Experts of a small language model: vocabulary 2666, 4544 steps.
Below are experts of layer 5 (counted from 0) of a mixture-of-experts language model. Rows are named router (the router's row for the expert), gate (a neuron's input weights, with its number), up (a neuron's input weights, with its number), down (a neuron's output weights, with its number) and show model dimensions 0-255. Each number is 500 + 25 x the weight over its row's rms, rounded and kept within 0 to 999. Numbers have three digits each.
Before each expert's rows: a language model's description of what the expert responds to; "gets" lists some tokens that make up at least twice as much of what it gets as of all text. This comes from a sample of Wikipedia text that the model never trained on. Tokens count by the router's weight.

# expert 44
It responds to: The or syllable mid-word. Mid-word pieces containing or, ar, ur, as in Memorial, morbid, torus, electorate, plus word-initial Mor, Nor, Cor, For.
gets: "or", "ar", "ur", " Mor", "it", "our"
router:539515502524498505521457489451476495446514535499496535502533496491492472547484546502532478510499540520526533516465508442483513495485480555504464499502512462477530496563521518471488535497500519533485509507509489505484487503521517502501510444545506539477502460491477456496455487493522500470542476513510490480520482459531459468510533505501514494525535498504517480479563514516540500503521545499494466533485539483498517506480475540533493540504460457512479490456489518495487544495522508493501500520477574493486466513456483460524515452502528485499521491494534538516491512491511503504532491466510472493509538517519510522487474473513462523505468492493549501525468547522480505551448511494514478482526548513490493497486497512479528485493476494492469495479495536485521513524504495
gate0:524481490515498484514481496509494501501516497486460456522516504511513493539478493511551553494496515514461483480538499502491538525516506510511483462536496512445532451506488492504547516500451484473510518542493493499507499516478499483525505530511536502484522464464472467502476539476500508500496457538551457467519516531501511468508432516509475512559538499512517538530532499531454500490529485472505483506548504523526487457479478496539535515511521477524524496541494480496513518468501481530505501451495508449507536507504432440488503469501496549490480481456518490475487471483498490482512500485502489490542454481522451490492507454514503531511461484500506502488470539506483482521484502484477506483508458463499498516505468531479501509457466523468462507489488485533484455470492534
up0:520510484496513513470515494476487505534475464482509469494569546491498486509471503511489473521484579514468514531523510478467526512491473544479531484521528533486502502493528477484493515533485528495479460508491499511509511490496486517491469496542479514465522497491517517513471494529505494489515544512556474494513547512533474531511514515489499505528516455481488497549501478509490485501556512537525524489503537475529508485487480496539508522543515521458545478439497510466485464484474532444471496429491507489499469488503433483503550465513537515469473490442516499481469456496499492475525521476465517503476486516483509537499489516457495506486501491493479491495500470509472538508520514462489501455545485502511507498488544552488519450510488497508492549532497529483501491475502473
down0:502508446505461507458510514500485527488469512482531569499547473467491499478488526515537470473527474477489485543505484544474521484516485515489496521461536535493515492474523506508491502488459495487518525506531435454528519502458499514499506475507471525509491494484495475489501506520520487471495471483499499470499496518473491510489478498536529494503519508515498514488517479524523481458546506465538497508534457485524455466513492525510536553500518489516457466469514550558472458527478488461521510475475501493515510508490471477510496532515539517544521487531523502523492503508469497536502466507516563514492480510514477492451447478512483436514501456494502519519506535538485482501459480489505497491505510516488507538551459487540516481498544532466515463512505486523448530511503524

# expert 10
It responds to: Auxiliary and main verbs. Finite verbs right after a subject, mostly was, had, were, has, been, became, often following he, it or who in biographies and plots.
gets: " was", " had", " were", " is", " has", " be"
router:497481518510500519483535528491496477451498526480526506504514497554520527499486526451529523523551507506484503481485542521483490546514543504481504465504526500507487507487454548504539525495487533527490475497505509514471519524495511472477501466480505511479530503516488521491523484509473520489506512473541520471483554502505485515489487557539500517517533534483526502450479487513532450507471487553500484435515524506507499523514507491500444503536498510499469521536477526544497479470471453491458511525511523521522465483532506453517504458503514503497507425508524451482531492472476494515495552492511502503484521535506525467504448491488444447496517516502520511530489493489472446485535535517476519467503490511503516504490490487448514522496492497544470489532537485499473483505453505
gate0:477523521520461502540499479496499541472491500491482555474473574508498489512515494496491522490455500477466446516481506493480471542520470513490520508518490480480481465564553473511527488494472512493467481504487511498497520494551501533463508495458495511543478540508442494489511474495526478491489502513481467468525512484550489509482540531503485475474462511540487495462482512492492517494500498549501492513503489516517511501521504526441493474459497519506525508510487488500475455488459509514509486515514515540498521502536560526476472488499560491497476472482459463484492463505507488531463538459457454483496453509487510494513544519519489488487507535552518506508521499497494487435507484498518513522522457467529531512547527482499509471506522489546514535535511510501507486484531481
up0:516468502520494485463499469503478507504478476481443478494486519512519479456515484533466568496549504535529472520504557498495488512443484533489513534462476485481529471536549498479498500491489469549499489493549539482489506491557482488478492461502510511475489518510475485492502533518487466518448528498477512517480509470522509484490510523541468532520528524494509498481503471519498511462524515502490463466524461471490520496511473523499531500488497521501464524501494480481467464483473498508505531497466491543487443507447483515484518468510521494538475494481528472499489468532501483509509501470513483511483526497482466506502520509494436522514556538500551478516523481516506497493501492499489476489557508486515470476537530453509448454491493529544545495526541532465509489504511465
down0:516505459483481545482505506485529528468523524475455535517504507488508544547471505510514571504512524494518527538490538552519543496518522489506463503505515474540518496489507482493569500477438470514523510466532499526480471522541507504534511454450504508486507494476468481455504485489473536507540464506527492501492464512515478499518486509490476457498480461532498494500507509516513549545507504549479449490500531494504453500532473476484517490528495480498502518499498539464533499480506466460517501536549497517502487536502542532497532477529491480513489479519501519474533504498466530537507512525498491517499487490527520533477561486443493514511512497491494519472478482474501498544463513507464526506507485475504530441499493513507466497501493470512493516495535556509501516455492481

# expert 29
It responds to: Digits in codes, numbers. Digits continuing multi-digit numbers in model designations, codes, counts and times, e.g. Type 730, Bf 109, 15:53:47, plus ×, k.
gets: "0", "5", "6", "7", "8", "4"
router:465544451532511479490480479504479518568514450519554469480436514491470506506496487493457504517485552499487521467501489528500534491460509524504443486480465466562496488510518479525460541490520524486461463499530479453495521494489510504492486544499467511506497513511507519535511500524494492510493502530459509542528483513546491529479519480503525502478504479488499508513504501536478491492496501466504506476491484484501510542501512541482520483527530517497477503488507526495505504488448487493540468489521498483482442454471550554475525529506541467514454516514492487526490515514515465480462510496499480484498526457511488519484528544546499490505490454508509481518545492522486486501508450509443503531521490500530509459460492544480472460494481485527537520524506507525483505480515493
gate0:546533436516490466531482484466504485479493508486480502471498480489453506554491525494502541512491486507472497478497499489492537508515508504468479489538470513517468469552505527506520517473502534489531471511478508509520494507488529461479521510530510534524476473500458493502522453473520504491528506526502479554477445516480498499530517525515506472494521533523489580505478510439488487504489521522513480501537531508460515498507515459450475532480498487527463508496543478508517525511479516494534549489489471518515488459487537501452513464531477519512512529455502502518522521511482481505484498570511502453506511518537437469504505539489439532484509486484473476493523514497511530539500497472490548475472548486507490485486530465531489500514516548496521501520505494471489495489519502
up0:496531519526508479468489510494509527548514466538470506525544499501478510508483478485499521499472475486505506564527503474471465519442549529513509493529487531524483459499556474489490437494522514483507515512511481492474492484526511524517505533455504533539501525495505501489491483524494492526498451501489476491509513471544540499524529481492505532538456469509524506488517550513498540474532487542533514488462478535487485498494475504513468553500533486510518523510501499482514482529506519553502486544468502462517489535531420483512484489493529503484517514488523521494448459506496484510510548515505485484477522527489498509540482497495512535481515541499542511504524464536499543442510481477480512473510514530448467526538475498517510497485533492505525464485492500486458537472512506
down0:539452503476467499463466484512492486500482503546487488467499510457447517511487537545508469494490493551492521500503517469532498516523493530511492463516461512535508529495548468492502473481498509518468533450552499481514516486481497485474493499548524534488492552531536501508547473531517479546524492523499443489491499495448534519495516523468493523493456523479506488462529487502503498472530484492496497457518506522519513493499526555529508485500512496484524509478539471520529482492456489501492456520497514463504478477484525505481501495487469480536510481487524498500501476487465520483474526523420490517538492515495512468526531492507494475525520490513533529494505507480518530461440498470576498504474505500525481518495522469499520509517535457467483520487505462531524445508493511

# expert 53
It responds to: Sports career counts. Number words and playing/career in athlete biographies, e.g. played two seasons, a total of six, spent his career playing.
gets: " two", " one", " the", " three", " four", " several"
router:463528502535483455521522477483532479527502487500504500512530499493492483477504476484543451504460520486489525522540522498490544535464513484439524528540487475521573525549523511511476462517476523493513470564483498529512510480518516496520499514505525478503497490504515514489531502483508511527485501513498553489485535524475510467429531510481512479454524503524505528484491494474493473485490487489491475511545501480572486507514551532491549480495445514533497544498470490467487489539514490486532483512495467500467482479513498532486500451518480497531487511524502528511499458521503489529503462483467504463473500501546533464458535511529485499531504518510509501542504470536502478493510482529459496500555500461498480533504494464501467480512539482520522497497503501491502518459476461
gate0:483546471460521516460512555483520466519497519473520476497523550548495513487474522498507492498474483519474479541455501517482498510473476495468487514510476481525462512503499484466534516474498525538493477502493528534485466506486507469480530516495469492529507522547488524476516500530497478489508513489512493541493530457527462483502467487544479470505502507487499491488500498495506493513496491502541514531463511505483493493554490513512510486522473471478531468524460492504506495448493475568518524534474481488487525512470512501529553481467473524549498498525566552511503487495500513491568494510482519505505511465503494536535559479533445494483477490532509491499496469521487475494500508501534520517504522487506560554489516469451511466516542503483498540512482490513534500501440453
up0:503499490526520471556546505478496526502466482481485454543555435477496470490518497491503491461524509508496503500504497477535535525527528527504457508462536498472493483494522504534505557434458479522484477489485512499495487495527495555533481490480484524513543488510491513530489534514510535539510522538506510501504486492486497451468496521481503542521523489519517506539488499500464492495492527451509436478486539505456504470509499507502487514439481518537487485500514498481520481518471526508455487499498517516519480511475460497479532521556536508488484474478480477532534526521511481467457467510505526508512469541500527489477496494501528491475512530503535507516529473481468502520502550470463548513502536489474519500504499485481531509468497499442523473508461451501485497495514458
down0:483498502528521503519501501464480512485495512489482479506486453529496505479519569471470479529530479519520477486469509476506511489493498478444441517509454503564538557508568502481454473496549516483466500498495472466519498477471506516531515511482501522497446514505514489529467494466459531504498509471518485482511498482524531570472495492510497518527507515485464493510508497493485499486529486477472495494484468494506492532433475504492498483510511498493479514529527482481502455497497491527517487501513482526522487478518481508495471511539475519469482521498465496521518516496511494488515540444502507517481561536520523483495501528467532514498524459483497548542509493470451520480485511536537529513511476509507476517496527432496470528488512515437502522477486513441477484465466506

# expert 35
It responds to: Determiners before nouns. Determiners starting noun phrases, mostly the/The, also this, these, such, many, each, other, after prepositions or sentence starts.
gets: " the", " The", "The", " this", " other", " This"
router:526504513506507474477490485548506489534490511477469503550496523510486449512491471513489474494522497460504492509475468530506521504504540507491514473524473482454536473500510526527476481514489505504484474541498528465501438486500488468510525503478533460477484468509462552511521491511504515537514510476488538494486496564478471521449490514522456448516533462500482525512456491494495511485454545512497487523523488520529486458468503512526473445472482516492492500541417494514533495547486491516510477542485457500531492470510514532500492492485495473508473536502543500494493513482502468476505516508503502494498510488522488488482536460489496516526512495537471459524523523519460488480469538483484510460513472516538465483527484506500462500529524528438475524527492452521506474500465533
gate1:502500535525489465485508543545487511459507535490538528493541511531543494473503511506537519532479476485515499488515469498518486506477588468483510495481490518482487460490479510482521522539487477525582489544490516505530473506509451455545541530475519519502475510510414522488502521486480560498497495497503498465460466515478503489543465496520506503476483555508542537502522476509485488526539513482485471518455491519526447519548488467478461491509457497496507506497478516483489489508460475525510512507513498449492488511512504510515498491491488474527478475509507490498566532488487507469488468527540470494489538489524499480525507499516567516524515524534455522511506503500507474503497495491526530491497486510476486517491505464503518516489502503500486525537491476498511480463466519
up1:492492508452497516497494493483452502502509494521471488479466484508491489504513530489506490492488523494503507473496480493503547467531511513508508479475527477523481564464465494502518506479555490509518505474486503460537467517494471515463492497517497497481497503512509483532452509488468440528478495508525516503491481509427465537554492496533467501482466514472480511466514533510467491470497503515475525456457500466533482513514516487541528495501457553472511494541486484475525499491495535515506516464523510511493459474469532452544515500517516488456521502471517544522516517525451492490512465510469513489482445523519489483523476480466454460527491453477447537506492510537487508527506500556469497496521507514485498477460474539500530527515464515511517490534489526473494547542474487
down1:509513479547530476484510539561539489494532487528512473513509517497506529484542478532464462487513489479535551490486491471511483515529506550508462479489499497502543504517494481494559480500501522464440544507525525521492502509487548532512505496508532454475548451506475540503505447485542472484492497553504451495475524519479501497474503486482455500501478480526522501497508521521505541511507441521511501511509492481542497517468487547509498469491534474467521492515532508511493520490475498495504509482478476482508457522465495498514497489528536484521517495532484546495477501492452489504509493485535549500519485495542468494492488496508462511497487463514466508466462500491472539526538505494550506512491484474504491534508582499485514501535481494487460543530511501514496484458470530

# expert 54
It responds to: Determiners and possessive s. The words the, his, their, its, her before a noun, and the s of possessive 's after names.
gets: " the", " his", "s", " their", " her", " its"
router:480498536508512494475505502520482498519492468476443506539520467546532518525528473501520484531534496438526499497480519533483520511524487531503521492483509486553550482445494496526455496501522521483462460526507499461566450504487463455509499522495492495489481472569508544484515513523483525527473506469480499497481470500477497523476511558500479457508508488485489539514480467446510488489523515516504477480542515523539492491489485520567490481469509508469455535503460489499482491535473483547482475459490464513490498458536508493480474503496503481518507537500492513499471523483509509490514538512524545499490489493520488465467501503485515468533503486514494450486501475507515533501494481500493539476474479529552453502485504503508499531472521509493440532531521499532505502523477495
gate1:510483510510531481489510509479508521512497481521500547489509515507521529491488500519560497498518560450503489475478469502458479451523477510486482489463528507482495524512504469511542477496486478497511503521480472521490518497524501466534509525506513494514517452529490518508476480484492506487484527477578526470513565502509492493579477523496504522519541511480502433522483519478534484520443522449514531507527509480511452482531496533534544473519521546496451538481480480499501489496502497533495499487530493502532502517493571495526532498445443514504501499517547497503493468465498467519550448489499502507473490504506474490470511505503493492464506508484489538489492494523496505510493506519516484478507499509507501520499568553507525468525501456536496505481471532512529512475534482
up1:479469483548515503487515510515541491533490476521489530510438490491459468502524515486497525488517488547485512530526524469463513498483464516494503498503478494529476483538538524511523511456490529551453489530534475551494528460532489537490459488501504515508452476511475493473567497514495495482477477478491474523520518519481449518492481490527485498497476516503550456477480460529531498478498508516432468509465508526494509509530512508453495501500531506484504515489504476495482428493559524509493517490499525476468498474494498491504486491480475509473484491463506477490504496499506496476479507480498502474509498500509470484520486548471507506532517492525517477505496512507458528542513483541517552482421491509492547512498446505481488485532431523500519477499534479519495523512450478
down1:515505476537445485485514505478475473487507484487462443518502478503491502542501537532480428466481527488553475540494511521528487493491510485500480534530514466537506512528502508519504489467513485502530518489534495495525560448427479510511504514490480507521522514504485492527519517493473510528508525483522467489528516505462478501488457477461535483527517488476466530481521516489528491488496468534522485494501488489489485511489478488471524518529481466514585489509514508528508510532495498466478506528513483455457495507482511492521514478500497517533496507501515543529483530489556533533508477542496532518498498483513507534515536484492445468527470510557485479471496470491490501511509494541444494521508440507502491461486490558497509492475516454461519518498462500482525501515532522

# expert 1
It responds to: Stems before -ical/-ics. Word-piece stems that will take suffixes like -ical, -ics, -ology, -ist, such as hist-or, polit, med, art, ph.
gets: " art", " polit", " med", " Med", "at", " ph"
router:514510507467525484489539449490521460467479475507482480476558510488465511475483533474513499448542494512542490513479489488489490489498494504506502470531516515489455519528512462498457473519514532504486518433494523486479468482528473555458507483476533532474497467504510489436504481525480479541500487468430477477506501483481495517525471509515534482509476531481491528512528503516519502532478509471474525477468472530522501531517486488480500536486516479500514535520514490498511520487513510496517559508516463507485510484412461445477553494469460515533520524482437508511507480533512509522499491518461507491517512465497494515481473514478490459498490492525460510526552474493504500511513513505470493475491541520473482508481498518455521476479532495504470510485494513471521512509475454
gate0:522483478489501511489477491502502483449483492507499497511473476516467476484469505503520501475491531518499484514527487494498506538479486502535435459553529547486492506472474489488429507536496462485481489507480509474497499457530532479504546518531503563442484481498476491488490503524514486531488509526515519536484526502501485506512475497486486550506524484513529480560501518500468524533501488520494546460496534523466502472506545509492498494476534465510506505502503492530550513493482508455539495475515500468480539529472506509475552533534470511485489475513487512481470457524467444527505467484489512551463531519511483537522456522478473506501514487472486500465474520540519466472498454523516515523566527512501472538468478528552493513490485463497517481521523486514522498504512517
up0:469506558507530444507550528531540489552524564551519499518487485473517480539463480491497509493545481520494557527483507501476499478452519510516484538488541455547488513526463479522469466483514533492502489507515482516534516488490489491511475475467497475478531546488496522505520510448485517491453476444511511537502490488489534479515476529523508483515472497509481495516509511474491502494511461490537519482502462504500469471551489468474530510490515501501501527466511516503430478462463487534469499488528497555512495506474486471447466487518487507482506537474517509543507479530482506467491476491512486502532519533517527529475522501541532493484511495513530498520489492516495484529522529493535505476523489501508508451509483514485532483500497470482456478525556522474509499522466491
down0:524501485487517510535487550494496530487489492503507496547499517543542520487511488497507506488475512501503556490495514504496477449508530475519508510523499513547500517518484514530530473477515558512494505496535535481450495520499499466520493500521499492500515502496514522507489500498499477462485500510467484494510484515488442448508509485503476487474532462497521537529500499469523488467517446478492476494556523495530532458466480481508476534519529477477454501500479476444496476498518464521511481468490537495511522458520491485503497504450508491507510509517511514493544524433418484490498499454484539498512498493504488519441521496504502478492449532532532512464477482482506560516492488557468459532527461473517538471496478491462491468489484484533504477512535505460481514505445486

# expert 25
It responds to: Final year digits. The last digit of four-digit years in dates and ranges, such as 197-4, 201-8, 195-0, plus century and year.
gets: "5", "4", "6", "7", "3", "8"
router:524563464501463550502535475481505485517536475458507504483513475501469514532450489510534496524497525475462527496508479510507481464511509499443507478499497503520489478530508540556539488533504496521496479513503467525500494465498490508515447551516505495495524488495513544507499474497494498499510503471491499489546504509513553513451459545477486479472505509551498520523535496482479481494552475507461482508438520512481499535471477477490486480488525470502476469482511534491504503481509449525544498458509466495547491452465523459534499523541471481478486544496521480496511518493532498529493518489517507485456529467501528493466547535456523485540482526454513481510509513481522493496490520509500476483480487513506497484502490522538471533509470528456501495507475522548477523473465507
gate1:523509552515498494501488531513475496486492523475453519472499536478502464494486509525504556532498492497478517501546522501485458505468486524511481492509494457470488515497534499488503501500497514490451458466489447553484497518532517525489467471509499508468493568529511499520545490502533515508475460468521504501481492493498482515527451514514523503517495505480484492528463514471475512485500515463489482445473541520468484482490502480498487494505526426442523554473464515499487510529497526496543504503459493468507489491481519435507488533475507554484490558534518501488527529504514526522509499447497526535510474447487482509513497541513502469508485501492509481509526493508484510498517532479479525488545521535484450474486470486479491535477488497467497502453497522480521465442496464
up1:479496477468486471470489501498495436506546462512521507467523473474474521481499498481461492499487497497508532535459479512526542509486518525509505522475501532495506520521501520543503487499522464500535464523488496516502513468484495509502520493518550521522518464502485504461492464454488505489488482560524513496517488446508505486495498500509495532500495509512525512503447449508524503530506456523552513491508498523530487501502497489538515538446453531510425531463470464497504504472482514489499478506474483475532489570534442505499506503506512489491566484499524522502508522501462498501481487506515481538482504552513552513511495484450489472497491471487530561480490525533498474491478528486467489488539509514526481527472502536515452468513486481514484503520507563508521518539520527
down1:503461495510541520516526484553482494505486483536506482489540505489489498522516520485500495466532530470440584484516470526503490485500476495442481502512511547501524501539481506501483471525520467509552532549536511535516511451493456469505527511485466506523460477457529512509476487507497483493481520492497517522522514514516480535487478518499507511535512499480520478499447530515510449533556473479492516469494521484498479498542474494499473436509509531495486487461524523516502556498458457511537531509517492509520503505518558524472520516456518496497502508510469498543530548475498511505505500516519468513473496516479532534469504443529508494537497496513499482532511461486534520469478487456512473492511482476469536488519510520489489531499489481476515511477487502484486521527556490

# expert 52
It responds to: Leading digits of numbers. First digit of multi-digit numbers, mostly 1 and 2, in years, scores and statistics, often inside sports tables.
gets: "2", "1", "3", "4", "5", "6"
router:491503499528499496471510491458504538515472490483503508473520501531496530473445479493516520454456492483524462521540481454489513525466499497463508497498469470526513468527516548507495482439492482489482533456485517499497505492501517475476501497505494471488460508500510486499531461517487507501425472477542494514500490504521480467492478518477471502495519515480528545550494502490481481453526487527493515481539505521516490493536514508502470479504524471490556474525524493522506496503522527502465481528517486462498512440503515504476480529486483509482479527522481516489516508511489502477494464514483486528498506453511475545492505500550548513468485454512514478501472478512502467534485454461486483537450507459495447503446491528494539451513457465520539514480509486482449516449485458
gate0:502492500489539485517497488511524484480452500533461516480523527506508527499457490520507472481495461515523534541513507484498531528525463481483482465478519538475502449508514496514498528507506514475524481543497470475506478465499494524521515482457499461477503535487500465476535479514525478471507538535492492525524517491488523483513539507462552476500470477506504497498484544513511553501486476512483525510529446523440498438489508514510498508472477494496536501530495515492460562465500475514442480549551535517511499494476484500505540468521485536485468517472493515482539488519533501507518485461515505493501550438477520542526478457519471513452526465501519519465482502512530525504512515527533473491489523496532499496477509549534485462534511519487463507472508495521490490529507467
up0:492505485467502473480565516494500501505500477469484507455518445535509495461442484489535493513520496541534495525514481498534468528465469536526434515455486503485505479532497478438519485489471490476513511497512537492501503532514530547520513526512482469489502534460510481538506518528493495497480511515514491494531526528499515483503486522509559506517514546541455510505480540492478495485508545493511509491510475525533482466537498514524517503520518525500544509532503518483511505503482499537502487518516514506507502483488481458552470511525486505485505538502513543440448541548507502506511522470493517503453490520453536542525498531496474484497497463513513547496519445523497500502505532449491452552523518509498494501459534510485460486522552497496484491474531492500491493498513476
down0:514563498470485484481533474500492453539465449487534493520517512491494507470476508459525493497461521528493521504502499504473448493518511506540511498463482508484510557525511509485497461476496529485484469533468475518483503504528480469509472508468551517520457507466477494438502444491492523510468490523498515522483538486507452452489530518503495477478528508443486487507495489500475490499487515457483515531479471547491500490472480499525521492506459484458516468474504534537527523511533498521492453531578511466490525518514537506507487493506500503532525479520535481532518552495522504520473522498467504504540517502490494514483503476453549444514480498499537463476525493486518527507501512522476544493501493519485480496497478521482512470500465468521518492514478487531452457538487508

# expert 38
It responds to: Digits in numeric tables. Digits, signs and spaces inside numbers in tables, statistics, ISBNs and elevations, e.g. +10, 301, minus signs, ISBN check digits.
gets: "1", " ", "2", "3", "4", "5"
router:472483469483512504518508512520515539547482462500476477533557544458515484489519506467467513491475518515556477528480526472466482502499482445500499541468513508499492516480461499535537519476459506519466520491519513437507506521523567510510499514522489449484501502493512496519463494472488510493517497462497493478456498526533515517523495468502499520506520493474526509504536520469494549485504497494510486492533475540501470516552517516514535471468473502473520500516453494527513498522448527453454493517465517504514480475531500470499469508496517591468512499491520444508508481518488485535483504536521502485482511489527481512508459479535493525505503460496530507470514497549490522518531507495524527483447523486515534500510449496491537515514495482504504445504459518480487505499490479
gate0:478512495460532509503501491504522493497465536464502509528513521518496488553508525488508526521473531506462492530489487555498503510519509466500477539442430494474492518530531472525521554458498552504467511491525493491535492546516477484514492554545439559512522486488494528545488478495474532510518490540524513468503501510510518554483509482491541509518526514461508529484464506509487514543541480529511528489533530507513481483545521464454483519499502507465478513544513506496479497506544491535517512453513499509538475455503508504509546501482522509498485483492503473501472556544478495479525487493477483470537524491475458498494511484511509498498514505509508544507513516506541480529531543499508443490479500522519497469508535487478506544477475499499474484529498476496461472478517506
up0:547535502505489486547518508511481566513524494468475486499481485482471513483527498541538507481482477533469479459528535519504441514493522477471517498486481491491545499528506489519505510498475473524477484510505502508468528530500541517470494503497516495501506491510513452515497537493505506492475504506485480481503498471496472475493490522504504475512510499494480521498536572515470494539550509517529469529535508498486509479475487508461509515502499481554534500570528516500524509521502467472494521495527499510495537508516485533460473513447536531481532525519516502451524514474507515500493545518469484447519516484475525496467471469503487471480502513516495509521480527515493510530436524465535551544480517537504509480468554513470485480447548509477506527519493546499520458557484497
down0:448501511507510471523552516545495538477502561488502509501486531543473471500476505477468546488491492525496479511445496504519511528491478496508476524535477481486506516470509502468503555485508464506498475502506518536495442465517463464515492501485499553524492508500468491483506518496508521523480502433479483524507480514497511542531519473499499474514469533441492489522490556481509495517525499520517477497503502461533528555498477558473531497494539496551464449515529528490530548492521475470504483455487516546487486514511468512561484508495505511524501476491508491482532500521515504438506526490541474558464493493510497566506491487524496498529531527484538508510471490515509498478495496503478519496507498502467514497514515513480491458478493503560498467512523486500520464518486515

# expert 13
It responds to: Stems with -ab/-ib/-g. Word-initial or mid-word pieces such as reg, stud, ab, ag, acc, and -ib- in credibility, visibility, Tibetan.
gets: "ab", "g", "ib", " reg", " Reg", " stud"
router:511500494504576463514464463493522531513437517505541525479482492503498492450511486499529529472503476516534471447520500500497480541529534493540492498490484499489463496512508464519499512506510486485539489479515480494479482525493496491478445479445490537531490481519499521494531506485457485522520531497468474472505473541491552481520516466500486510518471521543543474457503479545467493513495515471499486462445459465468474508499470481470533519505492486461472490485548486456508433506497508442456485491484491517501521541519477519479514524469511480500474470523495558476484478525527496558554482487474499500532513501469505499492527514517481524510479512509540473474523508493510472526486483522489480508492529472514491489511517502499522512474479482461523501499498510498551496542493508
gate2:512443476539492479479490536458523491513468497437494468435482524507475485500539490543489473520496489516504483497532466526458536502526479468541478508529483490490525499524498497474542516515533503541519515515479522471499557528498472502507519523488467455489528479514515527507463486453464487508491492474486514485502471504481537505531494506494471439529529537538492453536455512484521510483539531514512513456504500503510498489470468488536478471511473485495502519531505489454507509474530494470475480528508485485589504488500460505518509510513492513502494518496517484499484486502484507526488534450483528484532471494491507490483512511494521540466545508463475478526518490510472499533468523506441540494471513478487473496482511487495520498547485518495472502510504532455557484480530513
up2:541549497541496576456514511513485495496527541514514525522512482504481467471482519435468499522474522525475519474479484514487509484491504449485488510460507488540453500510528503508491504505476513501518548503494516496507501453536518507474498527494481493466496492484475489486473516552520537468523514472459544478512501464513460507516527504459471475473455496499479523503508492490447500498514526526516522522463510471526492474505538503532515530495512503489488474517492503538484497454486514474477506482516474545478494505495518511496462507556477477522462507488510506513493552525489535501498480468503523511512507531472523513481505521486518487511500544496494525466492497487530551494479522495487454494478432484448529470495503493483514522492502470547514480431511468554443520466490504
down2:505459547496538494479469489517510503493491533521489505493484489521554497483514478522489430553464491456479508542504504513549513495532504437478499494533473559517482493482532516519491491533517507536476519497473478530489528522505461483492509530530470508501491523468498509532439493473535540484452492471511443495458525514513534473500518528507498528500517467439492549435482510523496489492477463523508502491485502535537528520506524493506509520503502474489533476530518493519463511537540522471531511473535442486516480526515520479521553479481471495497499446487494514523492517468466498481513514531485534531532512503502486510491452512485508483536500492499527496493502522485518497496525453488531510531461515471506521516531531478513496552488525522483525509507494489496482472492486499

# expert 59
It responds to: Word-internal h and pieces. Lowercase or capital h starting a word or compound part (stakeholders, leasehold, hours, hand), plus fragments like ref, f, it.
gets: " h", "h", " H", "f", "it", "H"
router:467485491447472501480498467556523460477527513504524523503497475486499506452523546477471510493466473526519470458499555520503525482487498497445540508509576521505498534505477475506514486492482545522534555501482499549523525497523512527481497484533523548480465558508511529488504497534492491475533553498484500524475480444524469486482496504503471506510550449484447508489486513492515473517515512480503522483506465497527526476473481487478479480505467491464455489477487522472517509542528512479499530497496537493535480499464504488508546486477536502535501511464492505536496512517491510488490443508514503504539513490501502502484487514524486514498514523514508517535495499452552512482563507483511520507503467474450536553502492500532520499511495491490496531475524519489501495521530540
gate0:522492487509504467518511540514506464512510479483500547527497524500544518544520498502493529556467447499479522484458479524496500487480557523503510491517499537488458480523490514530522515499475524493544473487509487551531489512531510472516520503486480499493524496522512507528531517456472513475509485438516480538525477539496463488472473511496483473537499459491491518547488539451479477488532490524484467480497505529512485512509494555500479460501472499534529495469534488513511510486491511469451491483477535507477508535469506491496483532505491523524511467416481467502509507494516565550512505470494540489495498511485497461508505508520547442511508500495514482529472508488506474478463490516492540535472453512511479526502506497498516518547476517489541501506521438472505481459493495
up0:559488515460475501497506488541494508491545548475503499517486532487494519498510479457500516497441509526492473443496498513503528498491489480530506484563544543474497452481501490502525471503507504501535479484494545543537503499499479481553523452518491450523542468513497533515505464523491533502512508487491510499514501524472487496485481514512449465482526473512498514560486560498482501488533503508499472540536501515514475490482498530483483447496524510507536505480481508492511534487494467486477492498472533507515452461415514456467500505461480501528494469469535490488508532481512511498531463522526554463467509483482517504520478447529470481515520493502511519506477530488492494482459515469475513508476503473532514492515487469484511497504491472534535534474516491496498527465481532
down0:469451500501494489486506515455537489497525536482475523493532466498465487496504517544497558490472483501528512483482519495475449494521491510482481446491500511509495456503507461533493516478489484517554518488492475483557483499492501440517486532527501450530475490503535510482522479487515500481461518468490518488493513526544509534559519472474484496513521543501473504443494475508458534503490486495511495470499526493482491536505533508489479508524557483520477451510515501476523497523506522536456529530482502505502530488495502506517468489494519500492526506491508471491449475483498519516487468501554533502489439531486543469515484516520452475508517533492543524518487485468486514497463506512535477509466554513470530449510531477495521505488505508529481495440523489528519457501516550